Below are experts of layer 5 (counted from 0) of a mixture-of-experts language model. Rows are named router (the router's row for the expert) and show model dimensions 128-191. Each number is 128 + 24 x the weight over its row's rms, rounded and kept within 0 to 255. Numbers have three digits each.
After each expert's rows: "comes before" lists some tokens at least twice as common just after its tokens as in all text. This comes from a sample of Wikipedia text that the model never trained on. Tokens count by the router's weight.

# expert 30
router:102140132139093136098162113176101136141118121159156123097099138138077121150115095121118112135130154137125129132114127129144121166090152106155101139124126126102079162087103125167160184128138132
comes before: ",", " (", ".", " and", "'s", " of"

# expert 42
router:120112097123140162121112146105098118127105091143181114128094096122120098173130089129114102104113159134133127139093111134112121144144169135168128156119192151123131161089110125098145137123109168
comes before: ",", " of", ".", " was", " and", " is"

# expert 43
router:152168117180133107140110076108104097111098172136084135123107129144105120123140178122131193148102114120135110134120125103147101110149145151107118098155135094103090184135123117120129096169132122
comes before: "\n", ":", "-", "|", " ", ")"

# expert 7
router:152115148145141108105142174117147116147118139137093157151096166133146164102133109094181139148113144078124132129142124155100140123163171119156132128133101099145113159140140087142132094123112135
comes before: " |", ".", ")", ";", "\"", "/"

# expert 17
router:128106106165105187145161135130127148108156097165157158097142143118166112110128092126093138091134130081121114159151124106110150108143157111140128142129151138164139095109123130142159150163112129
comes before: " of", "s", " in", "==", "ly", " to"

# expert 0
router:082105113109088125148147169117154149103132164144109126131147129127140100145106111075150155126119109110150127085153104152113147199131131079138102131112094138096117134093101120129104087106144138
comes before: " |", "a", "i", "o", "z", "er"

# expert 10
router:085127147109137115116186111142171181129159101111092120129116151122125135144158150165138114099082157121164140145133111145111075128095128099147088157081148122120124142101125165091129131143094143
comes before: " |", ";", "|", "1", "0", "2"

# expert 44
router:140115115157125130176105105109144120148140135135127128129151090116166105067134120112149149155103144132157112147168108107191111133140117133112129073152161141120200117098184134177136138103097142
comes before: " ", "\n", " 0", " 1", " 2", " 3"

# expert 28
router:083116104094120094122158162118136166082150140130111099155144133133101142135126146141112110147103159110147145089151126142149106164137146064156102150084124122132126139096099146113159138120103136
comes before: " |", ";", "|", "–", ".", "1"

# expert 34
router:155195082145115125153134129106115137144139121110105136141143164102101178112157141094166142143128105140140122124110141106157134086144095069108124115177152140130103132170103115173100103132159135
comes before: " the", " a", " his", " an", " its", " B"

# expert 24
router:139110151112127119130147095146095155133124153122150140087108142129082149155111105096132099112159157183141101166173145122126118109096083095089121121127161159111138118093137166137154129061164140
comes before: " the", " a", " an", " his", " been", " not"

# expert 4
router:125137127109127162131109103143115101138150136119114126150151156148119159165121181163115170137127103134140142141136145156120111149112084107171157108131098133127111105177149111131123131145109127
comes before: "|", "-", "all", "The", "A", "ailway"

# expert 6
router:112090090109140122114174122139100156093146178113118117137119183140118130126152156165131102102121138115113152147105138114143127142107144081146107104115114121148089147115168152130134152147059123
comes before: " |", ".", "–", ")", ",", "3"

# expert 9
router:118117164139102135112113104117098113160125151139118144159090111163081108114141135105120133109134134089090114148138129147169134132115153155160148135131156115141122110117133111107155120159161113
comes before: ",", " of", ".", " and", " in", "\""

# expert 1
router:128108155138109110093161136096153081152143127105120150087160142170167125094158170152109122092140070112081141107115110129100147095129108137072126134125142136148128147128157111140130129115177094
comes before: "ed", "ing", "ly", "s", "es", "ation"

# expert 37
router:122138140143087090141128111119141092143115125148100158117182120147105112166124152177154134132125160102114097151093129065154119133128126148111110106190085126134133107104125097136082142149120135
comes before: "\n", "-", " ", ":", "us", "ae"

# expert 23
router:153153104113179121116156129123152116095150121120157126101128104068139137125140085164108111146172130136093150087122125106106130127115094131115128144147151146177173137165150117129107150103176147
comes before: " the", " The", "\n", " he", " a", " In"

# expert 31
router:136137131128126117106083107117126103144141178145119110129096153122128141161144128119159104101144099141090106134173148119128152112109101092132127144133157111137138120146164137111112118120154121
comes before: " to", " in", ".", " of", ",", " by"

# expert 29
router:118069114111193133132135145131112100114154143124146152092103130119139101113132090161142091114161066132095156134096114089119134162106154156146144154149142089173148159147142120110131131125097126
comes before: "\n", "==", ",", ".", " The", "The"